Experts of a small language model: 13 layers, width 192.
Below are experts of layer 4 (counted from 0) of a mixture-of-experts language model. Rows are named router (the router's row for the expert), gate (a neuron's input weights, with its number), up (a neuron's input weights, with its number), down (a neuron's output weights, with its number) and show model dimensions 0-191. Each number is 500 + 25 x the weight over its row's rms, rounded and kept within 0 to 999. Numbers have three digits each.
After each expert's rows: "comes before" lists some tokens at least twice as common just after its tokens as in all text; "mostly gets" lists some tokens that are sent to it at least half of the time. This comes from a sample of Wikipedia text that the model never trained on. Tokens count by the router's weight.

# expert 10
router:506505467504514510508503482507532543547431498541493534523494460478476476512520531503495516500468559510487516523519525516511510510520483517553492504501469531496524466459487536477517478475470524526536475477488491467532527458517490502500477492481534469541528477521541533505502485535535517506473467514487501514494482547461481515472475480504478486488464444511534558456544493536515506505533500491493513512491521481544489503532490488517448488503507517521478472443481530496503483531479527487470492513516517509490484454468469529484501547491503496494519533493479516454478496520494507474
gate0:523479506492510503512476525514543483536518529484517457503475553509542516478504495532445502505477523506520510491491479503507523506495466487533489527541523411502467464494499507482516472547518455516526516513539538526503474523550531505474535460520506543475492476515497500488512492472465511473487500456516508534479499460539496495483500498505503492542538497473498458532553536474522533506513477482486500500490556514440444486517495514525501503517494492459506494524478486522523537515512538525496513515479496492528510503503495518486484483474496496480494451504504528530444480477486485470
up0:516523522499459540497496490482491511493505491517486526510528471490486481526493496511512498522544479488500505500515531527485517460481535501473516480514496577519515500487504497508479530457514525460517510468454453494481516517460507474527528510490534434484483546516499458509461491515498524512529492517493520467492523494517539503478462499465484495510480512515505523496484465521471465527488497525498497474476457468567507527470531493478509473472500491508510520529498508500467444505496477460536490469543509515428518493480469439501510497492513506476482509484534456487555519484479548527
down0:545503461484556514508517474457484502498439522477496531514521447500495471510509536521466514521515516477487507550473476518526462524558477466486488486511491518529518506522469475482528523503482507530512485475473511493518507466489494523475499521523498466532487532529530505494508480495536532483483492532520498503514457508464455498490500515480473499492448515475544565475514455522486538456516491494485503488535454499488474540477528489489503466538502540541484505446499481484493476512522497493504512523512498470475503480481510482480512552497518501515480501499522448467477515537485504446
comes before: " and", " the", " but", " which", " he", " a"
mostly gets: " and", ",", "s,", "a,", " but", "e,"

# expert 19
router:527463521522491477499491517485508489498437531501486502474531495493490491492539530523519483484477456459462529472514479495498485527494454487485516508513537522508522550479489527527479522464499458475502539519505464482475517513534512530503490492492458509472508530538503506508465516477505474486520477440477499508540466532500471510503494499501546519488504489497540513465512529528518492494527488474552522494472480453501436487467476462500540495529469523451465483501508457522501550511517491512543465512475545498490475527484461464503493520484516508541507497505521501510464466501452484529
gate0:511535482542463458505525504503511509500497458451474511564455514524491483519475488469498488498526489508502505524532492540506530551534499469450507471510478513508499486529492493472467488543465445509515506545475493510538504508518467510505474504474461463457501485529493508477468487508514509496478444474517446541530468498521488510527479551486519496509510491479480520552506452510490503471511506543517477491491488473505451492481533520451469508476504504507503495527543479520513505507497515551466499522445497495499494473524471521488477517504506497528504471528561486471528521496496514496
up0:512486514486545493543494501511505515511516511512512475446537490522490503459545505501443483524493501541483503478502491460495469452490469519530499473486496495487499448484541516496522515468532549539459437472523506449462499476514531480505487511503511527530507480492508504514498536518505488521499541550530510472500564496486490457501501494516484515504482512529554454498453499496518488539517497462508508530527511476550547520496529497542504495508488511490498539456480529509456516448481532504540470479532485519499504501504519492517515542531515496512514496519464520526485485511485501488
down0:473479466504479477504481532506532454450496449515473507517441490464502530540502501464493479515527533535507474495464516532507564496492461468491483500528529534507471497458466489560490491510488469520545520487462519525522463489492468533484490505497504433518499492476519513487531469444524534489522479493493498490481517498499471502525490507495469517488536495493526531465482465453476522494493480499481512514498464519503446499528544518513511523509515495489472509508452471484512520493516554529499513511507453528497489478541489495548495511514494511484505514479491516485476453506466529517
comes before: " of", " and", " in", " to", " for", " with"
mostly gets: "ation", "ated", "ical", "ment", "ating", "ations"

# expert 5
router:459506494505527518489499478521464504529488491456544489465481496541506518507505460482466510527517461515494492479473501474546501509549547519461490461490495476492502485484462481508535491473484529511456490503461519524460487540511464515512504505500506508533504501484469486504520547469516522520521513462496538469528522461549481467510505556539533547499512491509541514534504514526527512456476489546545503487462503517488512525480517573468492506502495491499503512481489441508548493484500547491469541485501511492508538474500509523539508495489497467512496472490489483521525510521526516464
gate0:519523475497516500477526528510476495494514505469497486488500490515529472532493500508522478506547510533462528524515502501479501471420470491492481502512505539515470516535501516492467467494504595483498482481548509485481580505518472471470453467500531484482512514535498511480452485511458493490530495485476500472534529489519477519466521502503487486473547532525517501464500502510523534513527510481496485512482541509475519486482484482469511494521448464525530488517507548521481493566481442502520493480491525514506492499515523519492478482483536486457514541517526502503516507501455517486
up0:521489509496502519515515500513484500519528464529540499501483517503462571496488509523470496534453488494517536515518537536515510558539501533507489502489469481490515505482503456483522549510493444489461496539448484449513473480485530509529525477478472526523521486467494489483527516506502517507480469490531494507520559535471519487494505502500504491508474469484550503505506483444464563487502487534489472502505491490500480498510543507545534501477509572524495505521507483498500517499564498502456498528502476498507536442481474485514524524523533525534514455506490487485492506505510493525
down0:538506482492469496487532490488528481484511530551545484485515492481504484578482467496503483524500497485510493443495463522513526513466495487464537496495495482477465512494518551538483515528506485501516504491475472495496515477533477508487499480520489495501461491478504501524531527463472453502532496541531489513464464534511451520523505512490493521463486506547476511529445511494505499511472530501485522472487509512532460531561514477484469511526514533545498473543517532541488519504486464465486518507525440492460480549510505505547511466519487491470508490524507512527475527467494517474
comes before: "-", "\n", "|", "=", "The", " •"
mostly gets: "===", "==", "=", " ==", " by:", "===="

# expert 3
router:477484500492515484509454489498471500518537458513504476549545521523535499536471526555503515485462529502500517479516518488514498521522480502502503512514463502545478461494512483522475494489493528451488500536480525536515498510509511532537506531501511457521533506520478535503469490516514536509495499525483492500508538473469466521562501535485465483529483464525451508526476507473537514525490494468494501529493531550531517502525517470516536498533502481516469482561525472527488536534510501524531476522519513474508475463544534466467506467538531474492476533481556512529494486508491512493
gate0:517509485504560463522473484495493462448494531480506513478496484495475539482532493536496484537496490524481527491461488500508508495451475543500489512475493466487489536497525489522486467533449496508534470513486489548470484509526489506487468516493528479461530503492505495489499497483501481535483538488534483507513538475524505498523438499510506510487489543507516488488528492478546541461512481505513456527526509512553514538471509451506483551534463509485531501467511504511500567486501511522462468483492479502515512480514542530460453540480462509472497503498497538472466533497475503464
up0:508519445550551508504520463453503456486493550468503491510488495477499497513517496549506514523499472501470508485447483478527496478447512528528462509460503515483514515513551492509471471512490517514507476507495527531465502527537510534486506471516493487506538480507506517514503507481465483532480539533541500514525561502491520521519478529476490530471475508522520519501506503465537573513516528507504466498521528531553464470469515469505503554515512486486487536457495530505504534494498513533486493486492501510516479528486511509493454538520470510448455506509496517497492539501485505460
down0:512497500510502487513515504542457476543538518539489489473510487505435501528502535512505529525483460466553515498463507499521495486459512466459512498473502517460501490506476467462498517485513511494435515446515476493453519503545473498483497489534486462500469500505475454445535534506491477514543539482497467482476551503456515490514505494476512494486530520479494527498497487522494511521484530487515526546497522510504519479495528485485551533489492536462488507458462463458501499492519480570526508526464475474462465535522488502485487478507500515496490502501461502481520476509498516509
comes before: " the", " a", " his", " their", " its", " an"
mostly gets: " of", " for", " to", " with", " from", " on"

# expert 20
router:482544461503489516536519491488459525468536512468532548488544459498527485496475496471501541480478510450471520461475492513562506480464472483439486461473524525506550532537503443531497493510489496517464491477500522483525477518517499536463493488540476504514485510486504535514461510506510520519524456532480493482489482503532492463479502556516513496516488489490484528522514533470495508495519527490512510477466538528509539552501496475471499527520484503441450513533481480494458514519530478515493492500515486506472493507475472496500505499490496487502471463506483487518491565508500518469
gate0:491487519496532505567514463493451434496547501501493521522471527506520483507501491571481546499498506534526531509448499476485525514487467490488465498516514482480523550485482498531482540513535497489478473509489512507497484499460554505495491513481483528502485509498513512507495489528490472483462477513499492486487458509509524498496505500496510502507543471509555518522512485475494544491498522498472523535528520487520494518503440520527515510510487499461505517524512449553495529501522452488517468551520500507427502508523508480474530525550490483468489522494503514439502453504515512472
up0:508504474485522479552512524540423455495497505517472495524474541507509505488524474516442548490529489523493502501457484458445525465465474523474489454500500513482516543493504506484499507547527450504517478537529546485508485488479546518481492513475513526488523529513516509498513482476501478523492513490506452516485476501522510507523481504496520477520535454498515451510485502474521534466520528499516491544484514512504500527528474511503470515500495519457520492539503484528508534538489459490501481539516487504443481487526482493529498511539483491515537523478546529479467483536507525462
down0:453508517504493494488486511502513485505546536468477506483469482507482498479465477502525490513478552507458518521524427502487509546506490504478503525541445514492538468514488477501476503492550523526496498504484492539518494520530471477457529475509488444501511502478514525491520526445493483536503476493544467488499500488494523512485519564479482520480534516521485519496513479498507523490480505505519525487503541500489441499498479475514534511507498454482532455484558541476501491489542498564482489525506551454480515509514493483514468477482548505484450496500460514501478492522495532503
comes before: " of", " in", " and", " for", ":", " =="
mostly gets: " film", " team", " season", " name", " career", " area"

# expert 24
router:522537466489492472476523482510496535493521495495505473484511510537467482464498475492500456478472536491477521459461480487486499491461496550537483519565511542493487524511531500505494468537472454521490477468464540472472497485479469489469528505531503523517526506519517514502513478523503441528495503469491488512474484525527470506467543533531489520537541512477528476529511460489537500548506548541495456480498488488499538495515522473468500472506525469510517510496485502531460459519528505538531494482485489530487474483472511456481490471471490510463484499500550473471534496527481492497
gate1:523504513498535488511492465529483455501483507492453506439499491502472487517525520531504482480504477479507481508508508517482506502489507532551501535474551486501521475475499517514527484499484532514523475526513469501455505504453470511490495484542442495483508524523486461472474484477511478441481478505504507531456503540520526477501529525551507516480452504532474487503502528471499516506491546481533481515537571507535537523454468518500495500475474488543468498510526524472510520484481471525526508477451470489516498470504446483509524466487500536493480470529497512510465485488501491439
up1:492473489518496511483526548477487532513506512516542496563510494498532501493471488474509520520500513487470515490474497481537500487498465467466495463528459514503485513538529503481474515508513479474447494471500526490525508512556531493512504493457538498524487484479530557518500512516491534539525533506492484482555510466474481543470488475462505468512534503471538509507498479533510503494510445522462513468468423495468473475536535494493517495519523502476525507484461469532503473522522512469488505512564539531481491522500527518517489545498508478510511515467494501467537491534502514534
down1:522515455470458488501475506493508520511471507489486471538558492487510489468473557499475492513529500499528502470518494526520460509495499487483513511487506540537529516455504483534500510492496517495500511529520524525461519471499517516497531479486473494483543511488514544460443508501528531520484487500458531476448549549547507525512478517481525519574516486513491508491502489489469498487469516491459479490504487480537547507534532511495487533457496513525516488531487471487502499458556477500481506491498513513513456503499512493492498523503552530530487504470545492492511501501444473434
comes before: " |", "\n", " –", " -", "),", ";"
mostly gets: ")", " they", "}", " it", "3)", "%"

# expert 6
router:507494572533493475523461561475508485539504481533482514489515495517484469505500514513530474520475510498497503540524473505496492520493487501491439512513497485472493521521469494513492544458466506496512483473487472515518524522524479480492487518510449476485537468516515540466503474528482501524518560443482501496510497489470501443490498527471526504484475487527491520491546454493489493493521483479505498472520512510469494512489518487479531502504512470535487492537483440472461522497564471534547465499507495492510458501542443477511528489498480494475518485503501490521486478447476542537
gate7:483522509468479479530515524513512520533475498483522518493473505513540473502466499528514473500509510443549512525514531483501526496500482507563504456467497416512495545542531508501493519473520460494546532479492564487515492554485523494481495495532474497502536525475493518520466501505488485474491479487498467483449487483509478551463510517525479530507482530476467505471496489497525511505496504502500491485504481486475477477524490481533488505525485522489477512510549508488511541506499487455466525503502499541532466500485470534448512466485448496511497486532451472511548523523504530531
up7:514516464514495504485557514508526493516516542479491517465473479528488481527491482547458515427485499513511524497503543493564453458476520502476478484515515529505487491461490544462533456548528499513493513535501474504487446524493499499529525474533537493540516492507497514551512482512522522476498500503503481517524534462484496520489534522513500482527522509440506485518489509480563482518509494484496493504472482494527541479521552491496528500487480523533530527495507533472533525534501480468493474500505532510492518525531476517518483478469480532515463504553470528507489510504487537492
down7:496536520493485487504532481520518557470488565474464519513474502471515522504499489508479469455511509490528509531510502491517498438531482506529516466482523531461507476441488524478520461499520467478476509462505464510496532510521499518490523507542508508499466504501513517555461518509523511525499467529476499493488515514504468473464514493507536501490533517500485504503468498493511551482479543545474501492537477487536532551535507522498486532487485565547493496492525518516471527514436485481475475498519510523553500501508487458472506495464459491522497528524485509452467516515503494495
comes before: " to", " the", " a", " in", " that", " by"
mostly gets: " had", " has", " have", " would", " made", " began"

# expert 11
router:466480476531528491492499470563501502553468506460532459501469560509506502498485484461523514528562452502474503480487507530498457488521515555441459500490488486541470480491509540547508496504484531524493542491464480522435547506542485506474510503513512482520537489497521476452523485532467523482499500541498512517500491483492515504498497484542522524517505520541503506546514480491508500504489507482506487509474513498539516533497497504459455466511504475462527498525538488468521475444489512509481499482510501485489501476498490496517532499495525455524474492454501474535495511519522508486
gate0:466483497509511506494531506514489505452520550499460492514551517546477528551497472479527460509522494506494468493541517489530488501487450494498492497475487495492508517535530519489490494481503521462463513526526495461514492520548494486499513496474503516476493499495552532535494508486484465501485497500482543500523500542488522518484515529461546530530463518522532525490507489556449523502507510528542546462535454475497545516510504504487529490493493448458495512555452505509511499473467505474484520503484492490509484495497518485413479497504544494525465537506507472532494518497516504491
up0:442470490531509488501523488514469475478492523490482472529474535529456492514466488542539485520455532498462483470524505522502515476506472518476457486515472447534539555483467501491510455479515513470478478506540485443483526513514502492503505504445491495483539517481521512538478518507479441523484511503473510470508507525529583569513523533488501534520478523511523499516515493529502553525497488499516546491519492510528558519502528510497502498500525468489484496529486499490487500516473506493484487535529519486500505494446509491471484490512513498527496541519528499511505482488522528472
down0:474499488484517473531495498498534470521494536489511517495452563510545505552514522519506466536477508516502481453543480517497518500458520500532584490523494467487487490509533532483507523495464504484483465472533490508447505479497476495441481499530520517502480511474515474497496528500523501532503467496551506470498492519524542478534518493456512495496496512489509479493482442501440511499491509452508503494444529514484486487519481483507468490488536464496495510468508531465502502515498527500475468463518500484536496532476520506536498504472507541512522496518488480585490498493504505465
comes before: "|", "-", " ", " 1", " List", " The"
mostly gets: "|", ":", "s:", " by:", " Born:", "″N"

# expert 27
router:469497497514540457487488485475491532477505491477543464500509482501516500472474510498493530482483530556491513545480491484488548533522489517463478540498476511552467495529497473477497478470521506509491527475458479496551488528517479466491516450511529486544516494526450465507520483517532517484474517519533496548506504455496485534510544470518492476479489513467536493510538526474496482493498502489489508462472469519515516508470471498496523441483524440534466476508522563479505507466472490526502483493519479467492524509480519478465503477510512486484491507454529473438487502524500485511
gate0:495505516490473509518516492552491495509495493500480501509547503456490499485451460494471501508529497534507489512477518530490496529534507521555488463507468504487485533495533483483468499519510517510462486465486467529485483501478479464517572445470483508500526485516499461493523496472506498525477470506542498454531501521471538508511456511487492469477517483500554473504493485500480508443511504510490482491511574491540508545487517494531451467487512522477505484489515441504462519525555539524479530485525476503506517482560487517491480509530515521487513513508462551512491516517525521484
up0:519530524514496499524496491443489535501495478496506500507514498492496516496519472482521488501507558500527502489508515471518503510492441429506526507526488472519501472504527474513524513494504452537520538469523464502482514483503481466474517505477522440521524517545486497515497509547465487521526500501484488522462494502485476505503485496498471506469519512524490568527499473473474557493531521494512512517499443498528452495556522497508506519498518493573497478506478487480557483480457543507509506479473503502460482497500498516517524540504540538518506492460471456460531468471534503512
down0:484494490489496543491508471492469507528532493499522550522532504524533500493460484480517498521518534540490513493504474543530540512476506517501474504492495477495499506504492507481468533551470474489515521515518480544511457507541476483517537542492564512544500512489502526478484500505546465489510514518482492500517540478474496455544465494459491508487499473473475470502500522522527481461496493491494566488493514491502510507472560497570506485561522493480516484473500495483473510454503512504494482469511499527487489523518517512498505502541532473524507449473509505481465464427478516458
comes before: " the", "-", " a", " his", " an", " office"
mostly gets: " in", " during", " In", " been", "In", " throughout"

# expert 29
router:494490477495489471492509463488462511477501514517479474510466480495511472485480492481517515538496497459463508537507471500466551500531525470458524527480456515511490488524461504484490496530527502532510460514475486475551488464513478473512521479510512544494482479503458486462526467526486456479461515521546550513533519478499529521537523462447456488528508481486514482488510444517469524494496515547472492530461499495504515535503478550476528524544496486515487467509487515447489457483476494477492503480493479531479543465479525509530526510522511489514519472495528470481459475492526489504
gate0:533497499503453483473488535518517524523522506498474450505492498523429480477491431499451481492472503496469511497532480476515514538551455475503516527494558535474531461491456485500469490450517508493547490478561494443488515468517487471485477480493450484481507498497466500484502500471498464466477469497506477506515504470466500514488504521464483483489470536486491497469472470527506522521549500482499516511506513527463529472467534482506503488542481514468503517496520505506515498521466533485545477516486486478468510512513518505496492477484473504520479532508496572475509502474482490512
up0:521457530494477501492476479505498456517540536507484502500501502504479535564516477486528487525525489484505528536511552477496497504496476487555514474480522489486431524503471571476500498503485463476502513507497505530530506478549488540502504514460526525526485514523518539524471508498508518441482525483470507509511524528495538497525512484518462480468529505538521484508491515531496492486503548497462502495520507532511498531497448500484525476501515519513478498520499524475517482474542533520478520493508479463488494460475453514520463497542537440533467487505469514509513514496565487494
down0:545513535498492542497513479463475511490503535492523547487473518471473514494505559564474460510530475509510445494498518482524482546521490504544472475535510504496496486486486490504491509464519479489514509495506507508491496536497502482483485500523479527459484526518504513504540452462506518508492512478530491485449467500527492471486479526514511485449450476482484494481471487517416523523487483476515533497517505488482541478485461541524484480534470508475497494527478537488496549533477490481496496479524446512532524462488540534492528553474477522498516456483498504499525479483523508505
comes before: " ", "\n", " 0", " —", " 1", " 2"
mostly gets: " |", "|", " 0;", " —;", " 1;", " 3;"

# expert 2
router:458494499512509509514474540510503474515499536490503589492482472480487502529493524547505472467508453506520505508536488526476474539471478486473550493493497518529522473531503485458464509474540504527495485504504465557504517440472468479474529537520500479506528497504513491540527473541504517519500506455501535486493488525498497490478526511506507495495463493482489533512495478501494523458531468487477467493511499497481559507495538495480480475544528507539487490541523478484486514511522499526476471470528501494487455510516461522522461537474467473466490479502517451499472491487500556521
gate7:488489488519494482497453510473503435511521489524494518501452500484493537501542480511502548516496465544535494525478539509488487506499480470507513476501522474492484522504514510519493512546479477509531480508507517515535485448497543512501498493537479501489494468492511457484493498518447516498504484517499455495487523507441535500484492508503529480471509503506533504498481510503533545467493552488471541510510502528491476488537497438489547436488444521469522514531462480484510482471531520510528518522464517470486496479495482486482503554525485478530525471471549507531530468475475537462
up7:532509492487498536496570511520476518474480508487485483520545504493522453497460519502539458485512548467455512493509502500500536466507537517470471514534496524516524496495490482481517457447525513485481545512496480487461483511495463499491481491457539468502520510512498526517489493468518478523511494506525527513501498497572456505502529491490478534512510507510460517480522523489482446521466452507515466473498497493529487531482497544487473557484547486514492496472543549534488508528512453501480480475510503521489493518495488529521520468485497517467471517542454497468494514532516460519
down7:511485461516469520461527486488500514482438520531495512565526477487510480494487476493477486474515483495467512525460459529505527495496558521532524464535491513485487483498515466505505471488495520511543544480491487479511468526507558504516496519471471509498546517485518512565471470470511469506465490482530469480496520464519518535512482508490532476531492479503524551495475488474466475493463483498528473533482488515497466511457471494467489521480474500457490458479476531518541484479518499501500468518501503508497503473486508495512444477482501494456509502514454457504535549458488512481
comes before: " a", " the", " in", " to", " by", " as"
mostly gets: " was", " is", " were", " had", " has", " are"

# expert 8
router:467532473465477518490533501512484465453482560507484485479473513487514471472435514500520513478495503516437502480477471475464507519475496519495495472472482520514501537507501485504496494528460510505544545518499496490529451485550468526546529492506545480503499469476474477492533515531526523513520459516529516534483487478451513467491537452514544515465506518458539508497500523449479455505523533505486473476482485527513513509518487491474495476482528491508477508502519518469520481462479477489493465464525479497485482454473508483483509453527524501556475488530519484497514503494518492490
gate0:487501505474451530541484482489508459473470528511494498545504491530524481515506520476538499503534488517559479458504509502490480482484515531479504511499487490491515479503483502542546496560460471550520480471511557466452484494500485507524486445494501494496508517495500496494536551489506518513467549490509549520523489497472508459481506525499524467468478527511550526479459513474522455486463511459538497495497475492471522467512550505464499480492482472484467477497520483505517508549500538492536520472472510519486507469477512516495511474502474471494523514446509498553502506464497475488
up0:497490543468499492476577458502535487496487548490501544524515491477520484497491473479525489469534477486487486447523481493503525513491496492489500488463482516478530491433534483539496480533574473532490540526468518527455453460489530521463485498489531503500487518473480448496497514493514502488489495508474474476512487486475491472515548505490498445509505485497494479500529492479487497540483532462529475497493493510514538499534499497457475508514474486481521518485491470485498463500457531540505481481498527506493490432492489493499449485489493485488486535472520494550453537509509491501
down0:484538557499528492503516502551498514486474488478528493510500539501471492518442468556506455506491508459554484493502524520430532476494515510503543456423479492513501488486485488468531523549510498512495535465496548496497508453499492507512541525519510504490475513492526497515542452486501496514471474493482459490520480501493531544497517491480535488477485497533520463480467479491513514442541481503474503521498479533475482496508514496491545524514505479521517485483486509460522464539464520502507530460491507499498501492492488475459475548493464470483506509490494526502497508499546484515
comes before: " |", " of", " was", " in", ".", "s,"
mostly gets: " team", " she", " car", " player", " song", " he"

# expert 26
router:495492540498498482492529474482508497521512465483496477537484497508536463492521503464498512476519520542514450466545499518467483525486479536545510510507515511456486507511517460458525497538533520511514493474487464468509490494457485449490514525546523518475473461532537515540496477518485466478494557522504463495521530503474516489538440465489479503507518484487532518496466546503529526525472471468462512534520518515476522456504487467497529478559529501497458480473500509528472508473468518538495540501493468489527510529495538488494501481488474537512476473466503514481503479501481515501
gate1:472487535533483519508538513505476533467509494486536488526499533476493477458494518496558519480493491514509527542479459555482541520535500537470499486521506445507486466484491447521519516467504498482498490509505462482513488527503500530480525518481495536531545533509537492492540520475458536482483491513510501494491533515485450461508464533486518538499504528504509507427518505491517505489439482476524492473476530496491518524521470529462513503484526525478499508530527514475539518503521546545497490489503483509473500503548513476468507539551540483524489534487477491515514507503500515538
up1:516538510489562514470509488473562496528498523520487515494492500512486469487501505524474511544518480461457483480493566472530515443495478473479513520461467527500508526511504531505523482507511488499493529510511518485481532503545504483482483503463466467489496481516510484510496486503491459536541519471505496524527452530508528517473511497497519510495481481518488516525491546524494500542570499474494466517521529511520493486498459474525491497480491458478501513483449491509486486505523465491518499514493541468546489569495458501473528521490509513528491492534493521507548516476541569466
down1:523487517524516465497504505536469541484538486457531494462503504475505502500530503505485529499492514504512545518506501490492556480508504495462533470529506519537523498523502485513467466456522516504501515480464489484490554485511518510516488493497497505499483525475494487490540507512482522498522461515467521512452511476512502553521498532467525491445509536470462474512508501514487478502485487501510533505481488488516492542476497526494489485480467554497486524519511520483580504537492512527542558513518485549495519507593510508513507501516502441476521487515427516505494526462500525502
comes before: " |", "4", "1", "6", "2", "7"
mostly gets: " 1", " 4", " 2", " 3", " 6", "5"

# expert 16
router:447534519466472463491505475473461527511520500481493481560490468521502497465551497481549508527513513506492473525541495482468471525491510500474528497489463453485492503486497494473522523496524522515525455494489560487522491514525469473485513464497509542470504477487505507486439465489497480511494512540505508542549502520514551448500479472505534509525497467474527528517484490514508524457514459521507504528489517539502495516512479493477558519483526479536481518479486523523499455478501524508497536495496483533495535512516514481492517482481480503528491493521556500509536542453546521490
gate1:543501552452509486492498546473497515450505496558468473483530515488527540460495527455539490490480493484468492522467488472465459516526484492512549501517500486495469501496519452490540552488518543468466495482525494510509503461525506495512474516460519516471528506492524473499506479487517453467516517512496496521502504514527492473470473490509507506509495523497512481501498487495462501530493456489463538494504479477487501561491521517539503498475471470508459488519512482447548485492549523519460546481489507576501486470483482466497474527508508496525459503500487504522489517479525471505
up1:447520446541474518531503459522494484547489534455553537515481455494474475524513490519487522518496524517526469506542520517530523510484511484491474506480521530515513494506481539511466466522511476531507506499491504495514518495502504484462517496529490510542445501516461520515487548510473546525493524497473507469506492477458475523533536506462478534497517516529500502494532526538500474477502542520543459514510529530500501459499466508465488499525529525506536510468499524539450511502467484473551463519507494462512505519541510516494508479522477525511548482489473459491511501518493507528
down1:523509480516489450482508510534518515495465518548501492494485543480470518499470503485522497525503496509523482526472519533534485523470488472502536545466528503551493458512469522515475506528488505490490483495466469507452509579518484537506484518521496506521505500515519552556532546486539494511559524500475498479538440489456500476479499559511498524531508516502487518524464478546507510500481475514477468511485435485482541511471541489511511509509491500486499502505554486519488525476543482499506510531486474495504489512470522502494490510521529489469504514454466493513480478536535507501
comes before: " |", " 0", "7", "6", "9", "4"
mostly gets: "°", " 0;", " 0", " —;", " (19", " November"

# expert 28
router:546499494496516476484515556472524539508523459510520498541487510500453553498471499526501521525526464483516530536502501490504482493536502510526487509550517484468488461464512472484517472488504534511487532490510496475488533495499511549485486514497524531479512493487501542471501503482445515472503517477509475472472533531521484479485537496529486482467489557530517495521547492482514523502512501515487497558518530524506508485534476528531516534505513478490554497520511482489528523490476526511471499506409470466526486517514524568521512489494500487537511494535477512479464479524473495462
gate1:545518537470504486485484513567497532468491510473504500478509518505573480480445506517547526481460493468520473534496506471520517531463499493472478512455486492495494521495529488506535533477512516499497516544460572500535498528500506468494482498512545475518520502475461509489530477506527503493521494474485514460506551476483487484475481533468485508555474455506473526497492539487517513495488494462494513499503502493567475474505503507502524525552476500456437490516543463510513486507501502511496462501503503486475493497442503488486535499521516499521457494491492490472512512506491468480
up1:449501522483478484510475476506526506490508488472475489485515494490500485493519500507534496481470470458524539445522527451451543490552512507526484492496517428508489486551519538510505505525538515516488539477513493521500488496501507471523523507482509517511508428483513488501520514522502516499528502477482494523428492508488470536532498450468481473558483468498467501497521455509474529505500511535488525498547495470555508516486510490516476519533492538462464500531486486486471474485540503506513486472475484477555516515499537487504495514484533473497515511494487515501506550513514532546
down1:492483520528499473545531464497525511524517521483529494462537510481517473467477528471479493460495513530493509487551499528503493509495527523515502474492490511509500490505475507500515499504509506470535521526500501506468512498497532498490518520451524502480536447506502496516449483536523541479486472495484501507494538533477536467482499518469490507582521453499489489496514469492488518561445466514500475510495475493494493461550475494460519497521528512511480448501500504474485493491516479479527513492552511476502523468500454477517496497535501534506442564418488488516501479504537485511
comes before: "\n", "-", "|", " The", " In", " He"
mostly gets: "==", "s.", ").", " ===", " \"", "ed."